From a checkpoint of a small mixture-of-experts model trained on Wikipedia.
Size: 17 layers, vocabulary 15636, 55.5M parameters.
Experts: 112 squared ReLU neurons an expert, 6 picks a token, a softmax router.
Training: a variant of SOAP for the experts, 742M tokens.
Below are experts of layer 5 (counted from 0) of a mixture-of-experts language model. Rows are named router (the router's row for the expert), up (a neuron's input weights, with its number), down (a neuron's output weights, with its number) and show model dimensions 64-127. Each number is 128 + 24 x the weight over its row's rms, rounded and kept within 0 to 255. Numbers have three digits each.
After each expert's rows: a language model's description of what the expert responds to; "gets" lists some tokens that make up at least twice as much of what it gets as of all text. This comes from a sample of Wikipedia text that the model never trained on. Tokens count by the router's weight.

# expert 32
router:150127132124136160093107145126104110119124105122116165087173103120148134179171127155096123178097109092102144164108092141162107119156141117143155139171114168119103152123171172111143104158123108
up0:120113128107155076115105129132099114123140131116129128133146122138082111186096127130145127130147098128136095131122080097128161139117180125129121130141144150129153129141126070126185053125130166
down0:121114157127117137125109161145105079146144120145131065122124133127160131126132195127165155130128138114096147115138126157116125125135111104122091152113126133176126097140161129125114129106100172
up1:102121132155072129129164125127105133087120127103140077126150145167176127078111145199125131127123112162128141150102079094141124085140176126153139125131128130126150122094136113104140126149121157
down1:100131108132126131155127116153130132129149108119127132153133150128106077128126128138165147137128200128096113135128112136093109134087125115086117121137128116177136139118125144179121128128134127
up2:134132110165128157144129103116134133109153130099117144125146142114141095067128109129159201134063139127094132152132077124138124128083159123113134119148119121135131112128140145129102121125118113
down2:122129156073132129116108160119129121104136148159147142131093094147128077135162128183054121127149143134106132081142150151102177135190124106185137131129116135097123131127115157171144148158156132
Description: Periods after digits, mostly decimal points in climate or vote tables like 79.7, 24.75, and list numbers like "18.".
gets: ".", ").", "°", "–", "%", " ."

# expert 20
router:131127094109127170099123083139108096127122138128074145140157137147163136135123141163088126137086126117107164097093144151116144138152130142141153126142128159111201151129109113087108164154112095
up0:125120128121112111171125112129114131147138130129091118167188138101173132088075150135147125136143124098138127140108125105142149121127124141133072129139127126134128129125122134114156150136184115
down0:101078123150164125124119128122096169091135098124125132120119138128131098123140129119126137113120133114114146126127120117124129115223129118086128091144122156158146129130139143121132114120118111
up1:069136115111112130088102117203120136151077131105120133105094121156123129143120122104147113129147112132129151140126120114126111132146149128054166063175129100125158158090122124131127137129150127
down1:086126148103135186133126120127114081120170097127131109130131149124112132119160125125120126128127151122126128121153131075116126133087148120128117140187124094093157159149125118157126154154126112
up2:139122164099076135110142129121124163138108104132138135131119095124129124036109120142114141140086139108161152133107147099148120128054100075126141130127122129105207172138081182096130122160108117
down2:139128126134125126090128153114158123129163121148114105129125121146132076081087121107129126117145104123133138142154105130068136126129138129127131137141179133125204207109151169125135169134123163
Description: Periods after middle initials in bibliography author names and genus abbreviations, such as "Weber, Frank G." and "B. tawa", plus some sentence-ending periods.
gets: ".", ").", ":", "\".", ".\"", " ."

# expert 41
router:134157188117136149111101147113106139163148159107160152100118108153092147170129140093105111109121114126102135146128118150191133055138142099129158115139112150128100158138146111142112145118101129
up0:107118128128093131093113155130164141159139107145120103076102134149141156142191155167133165180130105083168117134130140112112128107134128113102145130141144140152152121126155117109131184172101151
down0:172114121152131141127132128143176129087142132127121128132125132125143124152125191093117096140135122128157123131125088097126133117104129135071113103129135093127044132093134127133087127139138129
up1:109136141128148155117144128128160103134124139151128093128138129102157123114074117184172168139140121116124128126128134106133129158134151146116103188152169128113136103148128155135147120107081079
down1:125141128128109128091149135105132116116124128110151128128128139132103149132121156152128140133159159128128128085082161128120085152127093120140128134150113122112139106135128128128107108106127130
up2:113136095129131121084145118047123127126111149129177107132130132095142155131124113132105202068129139117127092124149125138120131135152133126082157133107167142126107127127146131110128128141132130
down2:131125127104175102116139140131125126122153110132121093121106131096119112127192141135109102115105094067094115149137088200133125119220111141135122143153142091128127137152152113130128124128123102
Description: Country and position codes in sports and asteroid tables, like BRA, MF, LINEAR, MPC, plus capital-letter name starts and digits inside years.
gets: "2", "6", " M", " T", " G", " P"

# expert 19
router:146136060082112157128121148137128112115126102118130106171159158146102129101139129106119096090072157130123157150111176122158086140119116131138088119180124133148144146104134174088120134178115123
up0:165112126119120129124121147130129128099080133144145131148156150065141157122100122076083151134097135161128144142134156124101161128127150129126095105122127100153154130130165127103148089132182148
down0:133148122129112125118056143144130081130110130117126137126127123136108135165154128045128131129117132113122114123123127133136130125132174153202171138126134122128150130148193120097107098152108122
up1:123114084127119151104091113116140078129111168117169118131120129073155161114112128099147127123132138110114115141120147131157122143135130131073113126175120126159085120122072094128136132126136133
down1:160079117163073145081118159131141140133143134128130111124123118082137123103141159090111119156195118117188106163122132116126123127106126122130092142126126076147113147135096113073143140102132122
up2:126089133120118108132112120139149102127112136128130123140129135079120127114076138086143088137146120080147155125159133122112137114159116101126137171156130117130078107204163128111131143114126163
down2:139131143128128092103147114123130132142069066132125130153191123126140112195113147120102100142128146122125137151112123137122118122082127112086127147117121152149089106136125171115110128130138161
Description: Word pieces inside foreign or rare proper names, especially after G or H, such as McG-il-christ, Eugène-G-ab-riel, Tag-l-ang.
gets: " of", "l", "r", "f", "j", "el"

# expert 16
router:162147100141121076080106113161108141123124102122129102120137131115112115158133136104107132118164121117141098118152117141131135087142126152116125139121116109078113136156070156134128134158108113
up0:171103137094136063107111132164129145123126142129100113122124103145093122130061130142136165128126083127118139124158099137158119111129127161128128165068128087078123131128109128053119162123131093
down0:136145095112117126108131117133009102126104142128160132127126077149115128127124114130163195128126135112114128054162129115110125129098134127149125095123120128155160167090102153161124127129120124
up1:122121133126181209135125075158144132125124108119165136110108113156074127156122108126128103129126094118140119118112141149134116138139109124126102129111129137115116125134111164187124147133136151
down1:108122126106126100146110156131147049128146141121109139123115142123142136109124120102106129113145108125113128115139135128120117132117192172117118127140128130107111110094127123109128148121124127
up2:058098163125129113162123129165137131187160129145135107105121132155132117134152080130128130135124167134150148121121141128130105163126091088191113138129093116128126177094155142139132128123125127
down2:107110130097133098119128107107126153131161119143132174139117130143073095113129132098131128116155121128162123113202170126146164182072128154126146095125134127141139128176130126117150193109126123
Description: Prepositions following a noun or verb, above all "of", also for, from, with, against, among, as in "opening game of the season".
gets: " of", " for", " and", " to", " with", " in"

# expert 27
router:134155185117134151113106139115114143157148156112163148093116100152092145163123141095107116107119114120101137131128118148182128042133132098141160119147117149124104162147146120153113137132088118
up0:125128124093137128123126131117118114113135116134125125190133134122136121090147120179100108105132129135165134082091137139168119145110140109106132107139150141103133156102147093139056131121110132
down0:130158123132098105148115100127093120143191130128113152071125082102139200141136133110107101123136137148097135127155115126122141132125100126118119130131136129190072087124146105149126133119113129
up1:142105131129099135121110118115174116099171094130124067172125141078131124130124100128145128126110184134147128105120127117113122087127098158136151152119110216107152154134076103127128178115109145
down1:138114123176164099135137139099088127101118139129148139111142113105128157104089096150146092128122094117188149072097140143098136121131132121126156122144117099078087128112160120036157193112128126
up2:110114147153126119111176101056130103147110166159131104192131090133171125131104143125132127124125121133119131083158168143126093075144140124130188140148117114133147132093131127142159100124115145
down2:129103111131124135166134153135144125163097135127097124125116128124145071151140054146128182133128139111118145149181125130130145137171142078128129094114115141133133121125115102149128145139137094
Description: Digits in times, dates and table values like 9:40 and 7'8'.4, plus assorted nouns ending phrases such as States, England, August.
gets: "9", "8", "0", "7", "3", "\""

# expert 22
router:152129140104127101074098111105123154108108155113073153085142147124139147157142134120116135137171144087149100125187152143127067082146147128110120134108151141092153119131106105129099098132118106
up0:089102177112114110092129101129135171138131134147128111126123022118126170137174120087135133134143131158116127138138137129131125107132121111145136133131144078136184108134160087121138143124110130
down0:130148141121128120124118161135121174101123152109193115091129174081149124142140169119092094137141093119116052128134140102125124153132126129048111132135112109143088125118126129162128085108114148
up1:123108105125127143146122130104056129156129150137135225140147156132119096081100096167104145128123134150143101094165165131079124171088111098129137121131091128129134102084130115064132149170130137
down1:142144117107131102142089147134147128129113134092132128142128128128129165143103146124106138133108137126138139112132135145130122072083129118076144116141132158154133156137125134133077099129057155
up2:078161129130130156132082125129083127180156180128129138171089182116150177134113058130112135121099156131126126093110117125129122113141172126152119127074095157158093111175166187133145112132127121
down2:156127125113120105122146132100185155098129128134171218115128132143123128181155159154138124122096134165123125131061113186144134147116096156093133122189127157079131153114131110126151148148156136
Description: Conjunctions and list commas joining words or clauses, mostly "and", also but, or, &, while, until, as in "east and west".
gets: " and", ",", " to", " or", " with", " but"

# expert 38
router:135150190119136155110108137111115138151148163110161153115116113159092147171134140092107112110124107121101134143122134151170127059139139092142169116146107149132105158141142128140109132115108121
up0:098127157107073110111175064109099076157127113137118120129112104108108156087115115104105147134117164143140077132122131102125151158107107161127129125129140186100140115119125128138110082126127115
down0:139161137120064125114153138120130137135147133093121074089144090137150153106127132125148153111129188105113127110141099132166169123127122092122136131199104132151125156108117180133092097140138092
up1:126129100120135180136172128142141083128127128131112131136128130057128114128077126151128135099137146121122123149142140110122133129100143150115118157107123127121129128129113127111129163097124123
down1:128130158111130136136112129126135128255110187148097113123031129114111180125138149128127109128109156113127121085129112145169151179128113138123126151145101152128132132102099168131131094115116143
up2:128108136110115129087127083114138128129144078150103124096132122099146124143156096148129169138122133103125125128158075115115135126138136180131125156129128118123155144142132141128126111131108117
down2:127144140148170111136108099122135153124131136128137126103127106135126141091133151129105129141140105104128120106097125151120116162147131072126133129115128147135123117124152163132142102137119118
Description: Capital letters or first pieces starting surnames, author initials and math variables, such as G.C., Mc, Chron(opoulos), and C_{ox}.
gets: "'", " C", " L", "8", " W", " G"

# expert 9
router:134151175126133157110102134118111137161157153111164152103114108157103142162140140096105117107124109129102142146118123153183129070143137096135161118148123156119100163154148107162113143106089120
up0:128147132122138144137208134147136128143120114128128114161139198127121114152128109124127187153183190036156128123128146069156130111107121150083128113089125130130133128112128128100099131103106142
down0:130095128123101128128128158139140127127128163129095134126121180092124133135110142108125155146157096141102154131174133128130120128104113128124131104125080128154105118133146108113128127110159185
up1:120139130129140114142134099113136094129075117148193117138129125112133144146128115095218127133104089211129136101129132133126121152117184125102140185143123124149092133150133115130140136097082150
down1:137130150137126085113112154116104135149094130152149131128136161118067099117169118219147115130123132081152100141137116136136147140131120135122122160113127084129092119110111134113131138138153128
up2:127139142136139144120127142134141123131132144131135134147126130112080129148137129122142160134139182124143116129132141111120160096134199127116124127094139152059124084130128138129172146128124148
down2:146114127102160110070160104110087136094149140125129121109147117136130126127152132071119157132127038127137084094109124115128137127108095119089146102128153195108133142163125107074119121150130109
Description: Individual digits inside numbers in tables, years, dates, poll ranges and math matrices, often 9 or 0, like 1'9'31.
gets: "9", "0", "3", "8", "7", "\""

# expert 35
router:110085117163121164139129125140139129148112108110113126097125103126099119120151140105110120126114119086139157110101133136136165151143140148126091148131159116075122101131124125159120123143129111
up0:128122134129131103089143121144122143101118128123077134178105132138138138120126107097138124128169132135117174113134129140127122133119122061141107156127127119126091163115098160141127147126127149
down0:120146112166134134134124126144118136122151115126126107134131165138137174129131127083100119121150134131120120137123132108128190115128093063128137153144105137163103154104093113120090145095155122
up1:155100136124121096085119193078086168113104129112179127140110139133130117141105150127129159163120093140137178131127129127162112113103143136092193132188086078132113096162203120108131129115149124
down1:106169131124109157109122127169085152117140127086160109128130153115088130128124127096146105136133157125116115104117117126106140135139108110188148127117136114129152130125114114205159092101145107
up2:200153120124158066126122121106134200099142121111128116144129072099105141126146105146165141133103120126154117168127164114156158127149163121133129130138083100138122132123092111108153136122081122
down2:126151114123122145123128099128113097131152100148128129115089130113127182129141127105104125128132124147138128079130130146175115119136143102132109082104168165113127170134129128129185105083116121
Description: Articles and determiners after prepositions or verbs in running prose, such as the, a, his, their, an, this.
gets: " the", " a", " an", " his", " The", " their"

# expert 45
router:157111086141115086077131109120104148088101154127113127083141116113092116120142136127118141173104140156157127115146112118133148099137152135134108128076132115092122141158144143122130137140104126
up0:118092104128161196134045124136150082126162149070114126137166122149169121103121131122131131125144080137097129150129090128136167109129124116128129129179160097129129139129145117119134127083160212
down0:131148131119095129127103138132120123104136124134079155129119141129126243140109143124160168122126131148095152107127123152124126119138132106103130075125085114128178140124103158129102117129093132
up1:128131141139163139169132153185101117147130117046085133079115138128152127135149160109147143142119183127142119129175088129158133157116137178128113184108153155132137129044109139134157128124128125
down1:148119099098128119153125127105119164126101149089143156125092108127164134128122128169088092121120147089175152088150127126096093112154140112139146130162117184081118136116134111144084126152128075
up2:138137111130114140118136129112157093121148141119103129102113106114130144146125225114153122145136203100146162118129149129127137137127085131105141097117142110102125124125142122129091166126127188
down2:152162148103129116139174122123067222159134145099155106148144121077113130099103148170127127142082089119111135132113088120122103131100126144119139140145130128116123150136131128116125128111124089
Description: Prepositions following verbs or participles and introducing noun phrases, such as with, for, on, from, in, at, into.
gets: " to", " for", " with", " in", " of", " by"